Below are experts of layer 7 (counted from 0) of a mixture-of-experts language model. Rows are named router (the router's row for the expert), gate (a neuron's input weights, with its number), up (a neuron's input weights, with its number), down (a neuron's output weights, with its number) and show model dimensions 0-255. Each number is 50 + 10 x the weight over its row's rms, rounded and kept within 0 to 99.
Before each expert's rows: "comes after" lists some tokens at least twice as common just before its tokens as in all text; "raises" lists some tokens whose logits its average output raises strongly, later layers aside. This comes from a sample of Wikipedia text that the model never trained on. Tokens count by the router's weight.

# expert 7
comes after: ".", ",", " is", " was", " that", " it"
raises: " the", " a", " in", " also"
router:46 49 51 55 48 64 57 38 57 45 71 58 46 63 43 39 49 52 54 55 40 40 43 39 41 39 67 55 51 68 66 52 55 44 47 63 40 48 41 63 61 55 55 39 52 46 44 41 36 57 42 57 52 45 57 40 47 39 43 49 37 58 67 43 32 45 55 47 46 53 46 50 31 37 67 31 44 57 49 43 45 50 54 54 49 47 68 51 36 30 53 54 62 56 54 37 32 24 71 58 43 44 64 45 68 51 51 55 57 51 39 51 47 41 59 48 54 41 43 49 48 58 56 28 47 49 59 56 43 50 50 47 63 47 48 62 29 28 63 53 47 43 56 57 40 58 49 45 61 48 41 40 16 44 65 77 44 53 59 41 42 58 50 39 46 61 44 55 43 43 43 44 47 58 58 51 61 51 48 50 55 64 47 55 47 49 48 41 72 55 58 20 64 57 46 65 51 51 46 54 47 42 53 44 43 60 60 43 51 73 62 40 38 39 56 34 41 36 38 51 51 47 41 52 50 52 49 39 44 43 54 38 32 58 58 45 61 43 26 40 47 59 44 57 68 70 54 35 54 37 49 73 51 52 65 40
gate1:42 63 66 51 55 40 69 58 48 46 52 53 43 53 62 57 35 66 59 59 57 59 56 40 54 65 38 55 38 60 57 50 46 35 46 66 40 47 67 49 54 62 50 57 51 51 44 46 28 36 61 65 69 53 51 68 50 64 53 59 39 60 56 36 38 46 36 53 49 54 47 45 49 47 67 50 39 41 48 55 27 47 58 50 40 54 60 34 46 52 60 59 59 58 65 52 46 48 62 59 65 43 33 39 57 66 52 51 79 45 48 32 57 43 41 59 59 37 48 57 36 43 43 52 47 64 38 51 66 38 63 63 57 41 50 69 53 49 50 45 74 49 58 40 35 67 52 44 54 58 41 32 47 53 56 52 63 51 43 51 47 47 60 22 43 44 51 56 61 45 56 60 52 48 73 35 54 31 48 62 46 38 48 41 46 67 38 67 45 45 44 47 44 56 47 62 57 31 55 56 54 66 47 42 52 54 36 44 49 41 53 46 55 40 46 41 34 55 51 65 58 57 37 48 41 29 63 41 59 56 54 46 56 58 57 44 67 33 54 47 61 42 48 45 64 53 64 44 49 57 69 62 59 39 55 64
up1:48 47 67 62 58 48 46 57 42 36 35 63 39 55 53 50 56 68 60 59 61 55 58 48 56 58 54 56 59 49 56 51 41 38 63 59 52 52 58 54 41 62 63 60 60 59 43 64 32 55 50 57 67 69 54 68 59 60 58 70 26 62 67 45 57 45 42 58 47 52 43 39 56 54 57 24 43 49 42 58 47 50 55 59 56 53 51 38 46 26 51 51 49 36 60 38 48 35 60 65 40 42 59 62 48 55 53 61 71 53 61 46 59 45 56 42 50 38 48 55 37 62 48 69 63 40 39 50 55 28 57 52 42 36 59 59 40 43 42 62 55 49 59 51 39 57 50 34 54 47 49 42 51 48 52 44 45 46 47 51 52 44 50 26 36 25 42 58 41 63 53 49 40 38 55 36 54 35 54 60 62 50 73 44 49 63 36 59 43 50 35 55 74 50 56 53 38 38 48 40 54 64 29 47 45 55 45 62 51 32 35 57 50 40 39 54 43 44 57 46 37 70 30 51 59 52 68 43 56 53 46 49 54 57 51 39 61 35 58 51 64 58 32 47 51 70 62 45 60 46 51 59 59 48 61 65
down1:49 39 52 49 48 43 55 68 49 52 47 44 59 63 41 57 60 53 47 68 51 35 50 48 46 65 61 50 38 46 55 52 52 56 52 39 54 49 65 47 44 64 42 38 52 51 55 56 56 51 47 62 46 60 59 40 57 32 53 44 45 58 41 48 41 52 48 36 46 45 36 55 29 42 30 39 55 63 42 52 35 48 52 48 48 47 52 33 57 39 37 31 38 48 49 59 48 62 39 55 66 52 60 48 53 34 40 72 63 45 66 45 22 48 52 37 46 39 40 73 60 50 43 47 53 41 27 40 56 64 38 49 45 65 58 35 46 52 46 50 49 41 47 49 67 49 36 46 58 59 60 66 57 42 66 43 46 42 50 42 31 45 50 63 42 39 51 56 31 31 50 60 42 52 42 58 38 51 55 57 60 51 49 48 50 68 54 50 54 44 47 68 57 48 66 44 65 51 56 49 64 57 48 54 45 48 36 35 40 68 51 56 54 30 54 38 89 47 58 47 52 58 27 52 43 44 43 44 29 53 54 32 62 63 36 46 72 60 45 48 55 39 56 52 36 65 36 58 47 60 43 53 59 32 50 53

# expert 9
comes after: " ", "201", "200", "202", "199", " K"
raises: " in", " and", ","
router:49 43 36 61 59 47 59 58 44 43 53 53 34 53 49 47 50 49 40 67 46 69 61 48 52 55 42 62 59 51 57 32 58 51 55 49 51 25 47 53 36 61 51 40 49 32 57 49 51 41 44 33 25 46 50 38 38 49 58 36 55 28 58 39 65 57 54 55 51 64 74 36 16 52 65 40 38 49 25 58 57 44 53 42 41 61 53 61 34 43 57 51 62 49 61 46 35 61 58 44 52 59 43 54 32 51 43 53 50 47 40 42 70 42 11 56 57 49 40 36 51 53 53 57 43 48 51 46 57 50 54 39 58 61 44 47 38 43 65 54 49 40 47 42 40 47 55 50 53 63 59 56 48 59 31 63 46 57 43 69 60 47 44 57 55 60 63 51 54 79 69 57 56 48 45 48 43 31 46 47 64 55 56 47 32 36 68 48 52 37 65 64 37 52 56 49 49 60 59 55 47 62 52 57 58 55 44 60 51 53 62 44 42 63 56 52 61 54 45 59 53 47 36 50 42 58 50 41 55 44 61 44 56 54 49 56 64 56 44 39 55 58 34 64 50 51 59 47 41 64 38 55 32 47 54 35
gate2:66 59 53 46 34 50 64 50 37 55 43 49 48 57 55 33 48 50 41 56 42 47 50 49 63 56 55 49 55 54 55 44 41 64 57 37 59 45 26 44 53 64 51 44 65 61 49 51 45 48 37 48 25 43 70 52 30 42 42 59 39 56 42 36 56 66 54 60 64 45 48 42 41 47 64 44 52 51 45 55 30 43 55 49 53 60 56 49 70 35 58 49 68 52 54 58 61 50 49 37 42 41 43 62 54 47 41 41 49 55 33 62 57 55 53 43 65 51 42 54 51 41 56 59 47 52 50 40 44 50 81 52 49 52 58 61 62 71 66 47 19 49 54 46 54 25 60 55 53 41 50 44 35 38 53 38 47 46 43 48 61 36 75 62 49 52 56 52 57 56 70 56 59 42 55 37 40 43 65 46 38 50 49 41 31 62 56 47 48 59 56 65 58 53 42 37 43 46 50 38 41 47 38 45 58 83 63 61 32 45 44 30 51 42 54 60 47 42 57 54 48 38 57 62 16 47 43 43 64 54 50 53 47 34 40 47 48 43 47 54 37 60 46 57 50 36 64 52 52 59 51 55 50 67 56 55
up2:70 51 50 31 62 63 35 56 38 48 56 53 46 48 53 33 67 51 62 51 45 32 54 66 39 51 48 72 53 34 57 49 49 48 55 56 50 45 54 48 54 58 55 52 52 32 47 45 61 54 39 53 40 40 58 61 37 29 48 54 64 68 69 46 31 47 58 48 55 46 67 45 34 52 54 56 31 58 52 43 48 50 42 55 48 51 41 51 44 47 51 56 59 38 64 47 63 42 38 42 49 58 39 38 46 62 40 46 43 54 38 42 50 61 70 49 39 45 37 37 52 27 50 45 58 44 29 35 45 44 49 51 50 56 41 51 46 45 54 40 53 43 38 55 48 65 46 52 54 59 28 49 59 44 46 48 73 38 44 49 32 52 42 22 53 53 56 52 43 37 37 42 50 51 42 51 52 69 42 50 53 38 42 62 63 52 40 36 69 61 45 62 63 26 52 53 70 56 71 46 51 36 64 43 36 41 44 41 49 68 44 65 41 51 40 52 59 51 49 35 30 46 35 51 50 42 50 54 67 29 65 45 67 64 43 45 53 40 54 65 64 49 64 40 49 44 59 37 48 48 62 41 48 51 48 49
down2:47 37 41 36 49 46 47 41 48 40 45 43 52 51 57 53 36 44 43 53 37 39 45 49 33 36 51 62 49 55 56 54 44 34 49 58 44 38 47 63 46 55 50 46 58 70 43 40 57 57 56 34 32 38 45 49 43 50 52 63 49 42 48 45 40 34 59 50 74 51 45 41 49 38 43 47 44 31 62 64 55 54 45 60 64 68 39 57 43 44 54 43 33 49 49 40 58 48 52 74 46 43 71 39 61 38 60 73 48 43 49 53 56 54 58 58 56 78 57 49 60 38 56 57 43 68 46 40 39 43 48 29 57 48 47 52 41 66 37 55 39 62 49 47 54 58 72 46 46 33 44 51 43 41 43 48 66 44 38 50 48 63 40 55 60 46 44 37 32 48 61 67 39 54 41 41 44 43 54 40 67 48 59 66 52 48 55 65 71 60 50 56 37 64 62 49 50 58 63 38 35 46 34 45 64 44 43 56 52 59 64 48 55 57 59 46 62 38 64 34 51 42 44 45 58 56 43 55 37 40 57 46 40 58 52 28 37 44 60 46 43 37 81 48 42 57 55 66 41 51 32 37 40 68 50 40

# expert 5
comes after: " to", " was", " he", " and", " also", " were"
raises: " in", " the", " a", " on", " to", " at"
router:41 60 63 58 60 49 50 50 51 43 74 44 48 54 50 41 35 50 43 53 45 43 48 59 48 48 48 48 44 61 59 46 42 52 56 61 56 41 27 51 35 68 53 52 64 49 49 36 21 39 36 54 44 47 42 54 57 42 26 51 65 71 55 75 48 53 67 40 53 58 54 48 37 46 54 49 54 57 66 54 60 59 57 59 54 50 46 71 60 64 45 46 36 51 41 54 35 49 62 40 54 54 39 49 49 40 52 45 48 55 57 46 34 42 59 52 42 53 40 44 30 46 45 67 54 49 48 52 59 47 48 60 39 54 36 45 45 45 53 43 44 56 52 51 54 49 64 42 39 44 39 52 34 56 54 78 44 40 47 46 42 69 60 55 32 73 70 49 63 46 58 36 43 59 60 59 50 45 50 66 47 43 39 42 44 48 47 65 41 47 47 50 63 53 46 56 49 62 73 62 57 73 36 58 43 64 49 52 48 63 60 31 59 64 46 49 61 62 54 45 53 47 60 47 51 56 56 37 48 46 70 57 14 51 57 33 74 59 57 68 57 53 45 66 60 57 49 42 51 48 40 60 47 50 44 55
gate9:42 48 44 47 31 66 59 34 56 48 60 56 65 60 54 53 57 41 51 39 61 66 65 58 54 56 50 57 44 42 61 41 51 50 59 49 37 42 61 53 34 46 64 33 56 62 49 59 41 59 38 44 43 58 63 58 49 49 50 35 65 43 64 44 56 54 43 45 44 46 49 47 54 42 53 58 48 44 54 58 55 40 45 59 54 48 71 41 51 46 42 48 60 29 54 58 34 41 59 54 53 47 56 49 52 60 50 56 55 63 45 43 31 63 61 54 45 59 54 56 57 44 56 48 65 41 48 45 57 56 52 48 55 53 56 32 52 49 46 69 68 38 31 52 48 53 46 55 59 48 55 33 47 61 53 47 40 49 44 59 54 45 70 42 49 60 20 38 45 48 56 29 51 52 43 34 35 38 49 61 64 56 32 45 62 60 60 39 59 80 47 57 34 29 39 74 48 69 54 50 56 58 53 35 42 50 45 54 44 45 51 43 51 45 65 51 69 62 63 47 53 32 33 46 49 51 44 37 51 37 51 44 32 47 47 52 65 43 37 67 42 54 60 58 70 78 28 37 64 46 38 39 52 59 47 41
up9:54 67 64 39 62 59 47 73 61 50 59 59 59 58 57 60 37 57 51 48 59 39 42 49 58 61 35 62 70 49 60 54 61 33 54 68 48 66 47 45 54 87 30 61 47 60 46 49 47 50 30 67 49 49 56 35 51 60 41 41 66 56 49 47 47 43 38 39 63 53 42 53 61 63 40 43 52 24 58 55 56 45 64 45 62 43 42 66 53 56 54 66 48 48 43 39 44 63 50 41 55 45 38 54 49 64 42 49 59 56 41 59 56 39 58 49 66 46 56 38 46 47 47 44 53 63 54 49 63 47 38 48 45 40 41 46 54 64 27 38 45 48 46 26 45 50 47 42 61 52 49 41 66 37 37 67 50 40 44 48 51 32 55 49 34 32 61 48 51 58 40 45 56 33 50 46 39 41 42 43 51 66 65 44 45 58 57 55 58 37 52 55 59 48 60 51 58 56 56 69 44 56 41 31 57 63 59 43 47 54 48 47 36 42 64 53 51 39 51 34 54 59 56 50 60 57 58 45 66 49 55 69 53 38 25 41 62 60 55 50 49 50 65 39 55 60 42 52 67 51 63 56 50 63 52 73
down9:65 40 45 43 49 60 52 43 51 44 51 50 50 45 25 55 57 56 42 35 53 60 43 49 55 38 41 41 56 46 55 55 40 42 45 56 66 67 39 49 71 43 45 45 47 54 54 44 45 49 37 67 64 55 78 54 58 45 41 54 55 48 57 55 32 51 42 28 50 50 52 45 37 56 34 58 59 46 60 60 48 57 44 39 57 51 57 70 22 63 39 56 47 58 60 46 46 42 29 64 48 69 48 65 48 42 41 41 38 41 38 37 58 72 70 42 51 50 41 47 25 36 60 48 38 58 55 53 64 39 47 34 55 58 48 34 42 47 46 52 41 46 47 51 46 56 51 56 58 50 47 46 64 39 58 33 53 47 57 49 46 53 71 41 58 57 27 55 47 45 51 63 51 63 61 54 58 55 52 67 23 48 55 49 65 43 50 50 66 23 35 43 53 47 56 47 42 46 34 50 43 58 43 49 48 60 49 50 46 61 60 48 49 48 37 45 51 64 44 47 41 57 49 40 42 48 49 35 74 34 49 62 52 39 58 36 50 52 39 58 64 33 63 53 30 42 50 60 60 27 50 61 38 51 48 37